Experts of a small language model.
Experts: 64 experts in each of 5 layers, a shared expert of 64 neurons.
Below are experts of layer 5 (counted from 0) of a mixture-of-experts language model. Rows are named router (the router's row for the expert), gate (a neuron's input weights, with its number), up (a neuron's input weights, with its number) and show model dimensions 0-95. Each number is 500 + 25 x the weight over its row's rms, rounded and kept within 0 to 999. Numbers have three digits each.
After each expert's rows: "mostly gets" lists some tokens that are sent to it at least half of the time. This comes from a sample of Wikipedia text that the model never trained on.

# expert 19
router:506494529551480529498502435524487460464524505530497492487494459494503506492451488512523469508538440492451534508534482554511484526519513466532460517491486475521491486507477506521474472493513469464521492489491527482497493486526498485515471472519494542532535534489496479491491519497547485504
gate1:504491504510524516562532503516505499531571514491504493502556512481526509499492555499495476517474517477497509500516491468498493476484472468451533475473503505485481491511488499481465469504515495527522499505475534480480503515447498486538513561491506488505530462486495485506496490490498472409
up1:500517551513504525504508473506499489504512519436488560498490503511511469542495542513523503515447490486487505488499499498512489482521472462541487491562513512518484474427481495491465505500509483510477515507472531495487538497435513501503530522522533454481509482552479496507498534504497476507
mostly gets: "inv", "\", ", "); ", "), ", "', ", "— "

# expert 22
router:506501513484469511480523498537473453472508507464477517512516496524516489526491483469507510495486523471497514517500511484483487568522523527492463478468466488504489534504461549509477524544539509526526531559539493495478545469504476496502526445522523521525493492502458510477503488489479507448
gate16:507544485503535510466475481535513561511488517501460470514472531492494498485520496463487518520499528495516516516471475474519532490491463509504515506484482468440530470506468496469487500540519474524472451519493470463501521462524538529513449516541489537517492494495476513505502524517545528488
up16:515513472501491525536511510459514510501535510535497524536485513468490535487511511529508455484495509556452537515517515515497486495533525478501538497484478477529518503481523501533510463498518517469552527501471477554545442523470466501504542484469502477496467468495490502485463470496479498514
mostly gets: "inv", "prof", "Batt", "sib", "Publ", "ivil "

# expert 40
router:497505498535502435491470492503563459501508452505530483487511502507489525542464510469526461517494498490460486483491479455503499514499531496505521518496461512462476519512498507489487548532529518478514466482519497485503509443497501458536507506489533490503521469525509474540482527518540545470
gate5:525453484514515508503477532497468538481492512487485454502491512464518548516507519486478539439471535461479530498507511516516474503491498479485534486548507529486514506491498480453544487489534505522496515508501520440491482479518523514470492468518528519536477503534543509536497540475528529500
up5:501533451490481483542533471507502510438494464541487501493530437487504448490498533542530530526489497494474529501557506500503532484478521495523487512499537514474525530535454481496504495489501500494465509479487488510514451483468502495533510495512470519519459482489521489521541475536499489503
mostly gets: "bu", "Nor", "New", "wh", "destro", "sych"

# expert 26
router:456473487500545540461507471534490428496500500504477493501477468487501506521483496492497523501475505507541519511479540457506513541460511495493543497489481483511536499494467505521485542477497541470476506486557521493498503521503490469507500492519493552517517467518467503443533545496491530506
gate0:506492488520515491486513499532486509518491482516499500498492538492523491489529495503452525465478475501487540471484503481504488471521485494506526478520432475485522446488518497473499530593499491459495525521505493479546473484494523500479529504549539512485530474509509498532517522524480460552
up0:525521513498492530509463504472524503493545527479478452480503495538515520503511516476504495506514536491447455515542535498472473482466533503549483500492489493523482523501469531461481450466494472524509550516495506507535540496540494517537499501459502478497515534525486467481516477506471536473
mostly gets: "tournam", "JPL ", "omin", "н", "chron", "ument"

# expert 20
router:444473506530484546503560441500522477515451489485459530481512505521477510476506482518518515509445503540473477504510478499510502489511509467504502492542511533522503542500506535446516470534494498488474466512466521542500472472475491495504529530516502527463489498493537481531491506478504477495
gate5:542528504520466486487441504482486521488485430482509535487511485500496501502509519482461485531469530454491542503505507474550476470487518532507529501512543507543430496520486498522489517517490484501499496486488522476505503516519518517485551467531492503491508494520530463520527470486457462513
up5:451509490526499526525512512482496482513543523527469522534527542504502510499529501523439490459469462453518519498524447495515470505453519430502504519499485497494515503564508511499481518518517512499476489522494492522508502487514481465520508522528515457485521492500517480494552489478456501469
mostly gets: "cri", "may ", "Total ", "political ", "tural ", "General "

# expert 35
router:506520525462507476493513548476487477521501525517499497489476464512513528507534489495488532508474502470481509517482516500491512479504511471489469541510474530536495495532466510474505495494493507465477481508542497504498563467482454461547508496473493521513536456574497451488527530491491516447
gate5:536495488470551496532543492501499442527462467497496485509495554486490513481471522482468508489491515516491508511513466516446514492499478518513465455509452476486478488495532544527501532520490541482488465505470449496517518479536527500493508454525443524513476502515526493512473508490497508509
up5:486513537514455541426541476499470473503469491510513560485497500536525521501474486514478508492502474537456515487523445489454455512525489490461490511489491497518490506493503518474526515502474488505520457496497501526523488514536484534518511531535474513485458532501519502444474507500500492510
mostly gets: "rel", "ti", "|---|---|---|---|", "star", "attemp", "Nor"

# expert 59
router:510523476478551495479511513523497473566527453504504480489478509468517476510503520512538439506518487480489472466537536471485485456524494503531526544451547495482484530498526494461490492483445500467460479508487507512507503492509501501550502510516468517495507512498474469516495524509515538507
gate1:500489503548520475439519434518508520525494490472481521511512545495450526520538544512449494462427472502532503481523509524507496480518518528514483479501515518481521507484491478528525463528481499522529520508525474526520487445499527488470516483511482503526482514521506497502516501510537480504
up1:486492520467546502489483481547513507540474472500480493494519545503464469480508535486468468468463489447521464509509555518498471489483526501509525496499534520475483537481485463515536450530485507500487527504494521534530544456486479499510519479531484503515482528483478479556497519503502496525
mostly gets: "one", "year", "found", "children", "70", "44"

# expert 10
router:466510458447499511525474495520488513543528516511485478488494431473540501515541519515519491477502504538519487509479544439519512509514537480471524528467534453506510501477499499513468517539491535481484519506498493545502484505507448479517500523468498489511485490460539496484495523460525502490
gate0:482486551489500460493546577435521497493504496472527520486460514501488510490472515481487529529512459496490527500517494505500497501509509513501538473525483479549453498504475518518537510493492483500482523505490468486518520527498525491540540455492479505459507538550488508503520491456500468527
up0:533459513510469488528516484503540466485536518548477467497497528480501524470516558496502502480496511467489479502479462501506469505466496512523496483479484525469467528465506479531505569482517487489519529525476505490456493469467499500484514543469497519516541486537508501480566475507480509478
mostly gets: "govern", "art", "ij", "Is", "Sen", "Govern"

# expert 50
router:506481526485461506494503484460534483472532554545537491474534475474486458517480498463485507515451453513494463508496486499521466478476506486501534479482490479502475520514499514545516461505486496503467553524510484513486511536528540518484524485465527539506436503502513531490493511478501528486
gate1:478507458478454525533519478486464484519512496533516456529518496506515487487510488462498455525499502489547521520486514519468493488444508508532424485515475518504539508458542504542471469517519520479456500471522490533501467502482495470498513459526489483504468514482501512536515513482516513484
up1:472449534500535478503484516503485506542503521537518519478480501498490501505521473472491516520445523520473469485484517441479466503544552480491528512486512531475507523521494508517508531503523479526509505512485469481533508487523469515490439463506487522529501467500571495482527527525478494470
mostly gets: "June ", "December ", "March ", "September ", "February ", "April "

# expert 8
router:493512549516495520504532480465500529477502527479523515516517457514505496474457479443558530453506508521485530551533468472520483503489507487513479515562496514475500476467527521549477485485534507525531536496490495529490497514480496519481483489464448500492469479515515483516522502484501519534
gate0:477485484493534513471526473492453551524485479528474477455516501487500523472513484500522475454526565547493522483490488496463510507501498504477527542517483499528453499479500485481520489496536493510551472462479507461458511536509494530506500543541477515467490494520499508501529459512513488479
up0:468447479508519506532533478444495542507530460497508500473486487509517490495471497495525461526483510500491522521515545503496503505506498519505536527503540463554504537501500472516466506525493485514489460482552547528486468489468506522476497524535503486492487459532483439489456498484493483516
mostly gets: "Mc", "John ", "who ", "she ", "he ", "William "

# expert 44
router:525502494509517495495513487520487510497516525494537473511518483492542442498521522508523503486469508509550485512506540475509489501460500486532469507576513497495477550520443467472479548522487529504472484488513513482472490504491479466513464501499537498466538478510453473480454498509501506452
gate0:453502544487515493463472541524494501480527474509501495489459478469548477510515506553516545528501494495499483539541492509530476509461474502453513555469513506520522524466510489507509485494491500510482476522504462493529456540492458483462526507529512513469482532522516519470465493479510486521
up0:541519487513522508479466497521505449494482486454496507480524543514486515482494499529541441490532505547468486453507497479533540516551512528484531511510497520483493515468491536461523508472455502489541478525479504480522469522506506523453512498514522512480475508481477532473465489491469513477
mostly gets: "own", "play", "о", "'", "attack", "detail"

# expert 18
router:470515469496498504520492460482531508466527514477494532547526437457483472465498469481483509507491509465520472468483493444526496516506549503479529552466514472480514528507501507483501515486498511492515471510496510532473489521514499485489528488521558486462490467529464504508511558501532481484
gate5:535546504534487470483488468536472463533472485510483523497516506518510512466501482547520481468530537515472511534500534448519491451522473508483515506501463494452519501473448521520523501495523485550539481471475473532511487507516499509497494515498512505446463499501537531507511490470483476512
up5:493456519517510496515500459492530503547503492507529517502499496467528485495512474548512483513493508535541519532455498504474505475494463546537489450491509507524495529482505555478489473458504479499532471471486512518466503484473528492542459514494490453487462487494532492499518557518476531514
mostly gets: "stat", "Pr", "acc", "California", "k", "ument"

# expert 27
router:519497534516477478456464502511508495467448525497503500455486448514497491520460496489478540489506513515501481486506538518502491472492466552525496513557509518487542534531495488471489469503471479476523525471500475517510493536516513542469465521525479511495457524488511455543497533505519479525
gate5:521493497468521520507489497484480509491485514524522462504510515515482534508520495505490454506514500493482508487526508514481442467474485513470483519447495483458464520502501454510483515504478465475540500500509513529500498530470510528500495509443537492533498522587495494476560558489524505480
up5:480447540509524479510500533512512506509510508494463511488516518487508498485510463513507527511485496517491509493510476504479493501497524497459492475494472458494431502515473551516495526458488525555533465503499585499538507458490491519523485482495499487517505533478540516485490440523467515478
mostly gets: "would ", "most ", "may ", "ely ", "could ", "will "

# expert 15
router:466504498466547488509550516541501470505486517541523460532483509544482479525473518531539456522505481496474492533539516543515500516482481528510484469468508481498526504484494481516509531504491495502451471500524476511479519465468497521494500506492454466556490485534469452485490528513477505525
gate3:530453502519505524475451467477471546536520510526537505519482530523514483486503476518508489495511502472509485486529515498515522499452476478553521480487553506488531470475505550476472533479510489508493499530509501488530495451521482503472508452543451540518506479485482489497511503479447502505
up3:467550425446487505474515492481471457521543511487525469541488465510517471472499461491478555528486484550510503509510468519550494477503480474494487498486516487501493453456500500521530514513528512517487533506500494511523522536505513487480537488483542496477492490525489518518499496494466480495
mostly gets: "\n", "|---|---|---|---", "fin", "On ", "\". ", "Fin"

# expert 29
router:519464511494507566520525494495512509503528503469496448441499474521481510554448507525474442540505526512492538506500494529532492521495504505507509488500490436537479493516461513476512503512528521486470509473499518498505535506486495492491503487501493532486510471444486450469510519526478488529
gate2:503521527508481490498501553494449482494534490463511523450521524516493496502509519479508499530496539522533503478463504541478473537486479518431491497457520505522484530494505510498526443461481489515515512516470442549486472501493509486529497508511507484464508512512521464477542491540513524490
up2:482463508499473490474484475487511531493482536493512477562558511447484447461505536520497524469504449527470492495504530443487539488519492507542524526538485477499531489497532492502483510533492493502487520523526527457529528501463497513512516468472508515539510496475501512515486502486513520528
mostly gets: ")", ";", ").", "\", ", "); ", "), "

# expert 4
router:522516491470527482517499508506501579500481517483549495483450495482511479485509537505548447478485550495523505502533536467514488490500528505512509554503503449488489530476479505512485528489542489464489496507516479495526497511461461451517526529479512447513485490530490520490494501479518484485
gate0:484491488517516506494458548553521494513468510491473507468528506520473525548493465497497502487529460510485483501525537523506452471476506499546549526529454513501519510549513527489502490506528483461453497483478477509491508479501492489519546471481502516483518520452457485510478476477497484546
up0:532489522478486486502548500483498521521531463484504505542497519506481477523494493507516512493488521433462526508461488490488498504472506524483473509486548551493430488528502522456516475486506523479535497542477521494459495533472517484458474505506496477554494480513537497520498549477522504505
mostly gets: "met", "Sk", "art", "ij", "Mc", "Pet"

# expert 62
router:498480529496508504479493455491472513497537519487513463490466475509440498515489564469500508494487497501475520472515529478505498508483510513539537572538479475511485495478528463542473543501488480470485504502509467488486493445480474514491492489529504553497486554486513514501503504529504550490
gate9:549488502488504479542465520490530499486531480537488499548533504489548489474509501517501500521504500489508512523479507515487536490480500434515478486481507525505587509536495489486492471521486508482504486519495498526531493522501451496481511468526555533501483454494509444496470488453492498479
up9:442535474500475489455512477527488495491516502500489478465486496533490492521500521461497521476536501472500512498517484525505521497516491471545534523522514465543523495501512505518507523498497471439432507508491479521463496493517433497514529515541552510477485506500510528562504509501509490467
mostly gets: "but ", "and ", "while ", "& ", "included ", "His "

# expert 1
router:519483524520458514480527474526513502472523515530571537500474482505491507501468492479459502470544456533501457531531490500470526520495470487465479518476530437498528527471494521480502558483523449481499505510505511521499467470515504506485476502477476492532498524513472494504492493531518505468
gate1:519468540415482505510507498466545536473453498485472484519514492472527525514552539521497489460491509463520521493502482500489536494519525493464523488478504486475528503503491501442468528483472515472514543498483490515552520496483516483485499505542524506475496499516466524519485519500473469486
up1:504512517460505483496515480463462476490515459510483488472543478532523515510468507498500526499496477517514469510506492542535493507483514528489474467496490533462482493475504491486477495440478508506527511509521519508530492485510456527499547527521482435542491514508512472595524498502470511500
mostly gets: "== ", "=== ", "After ", "|---|---|---|---", "Democratic ", "expl"

# expert 61
router:520509498528512537513510432473521498474471480516498504485513515530481458556493533482501468494459489472479486522559519522500550482502484516495487499520540527518515450500519509510497489513476529517480541503489529501492469534478547474538496525466521476469462534516498462507490510495532496521
gate2:510531529461499482485488483481521523501488518475465457530555488503527482518526502505513512485507517532490501501524502498502528485548479489520477478460482464477448468522518540511516500499500494508435505488510491524493495500451520483448554506524505503525477486517513494488486446508551545464
up2:496506502547500476482480475501539493480522531504509493483473491525455486482488516485563496529532527445515495524472469493504498473456519534481530517479550494511476485496507532472452495542488498533521507501517485477514484484499509511489515488464428492502513507497486480511534559504473454523
mostly gets: "S ", "P ", "T ", "O ", "D ", "ari "

# expert 34
router:530518519445501469458485485462485509486496529498494481458456482510500478491499518523536485545497511470503502473511507481520497468521498444504506518542554560486498510563519515492485494523493484534476504486503538526451516534488502548471493513491502529524518492473504469482480512507481508460
gate7:495476458500493507524476509506523525511431552455517503496526551509547479490532545508519530479454478499506460496520508485445514498538495500526485513522519499492492467528486444474500526506528552501477496491494482480494508493456521500483477481455500522475509501501490509504511507548534508490
up7:469488490503538515492485528499482489507496502461458482520466460563536536495486492469467492508476542519491523488528548498527491507483505487485522492496453478508554513487464531491488465544494502521527490510561481466517497497493530492498501495478457487507527511483475504436506500457529513504
mostly gets: "In ", "in ", "о", "century", "ures", "|---|---|---|---|"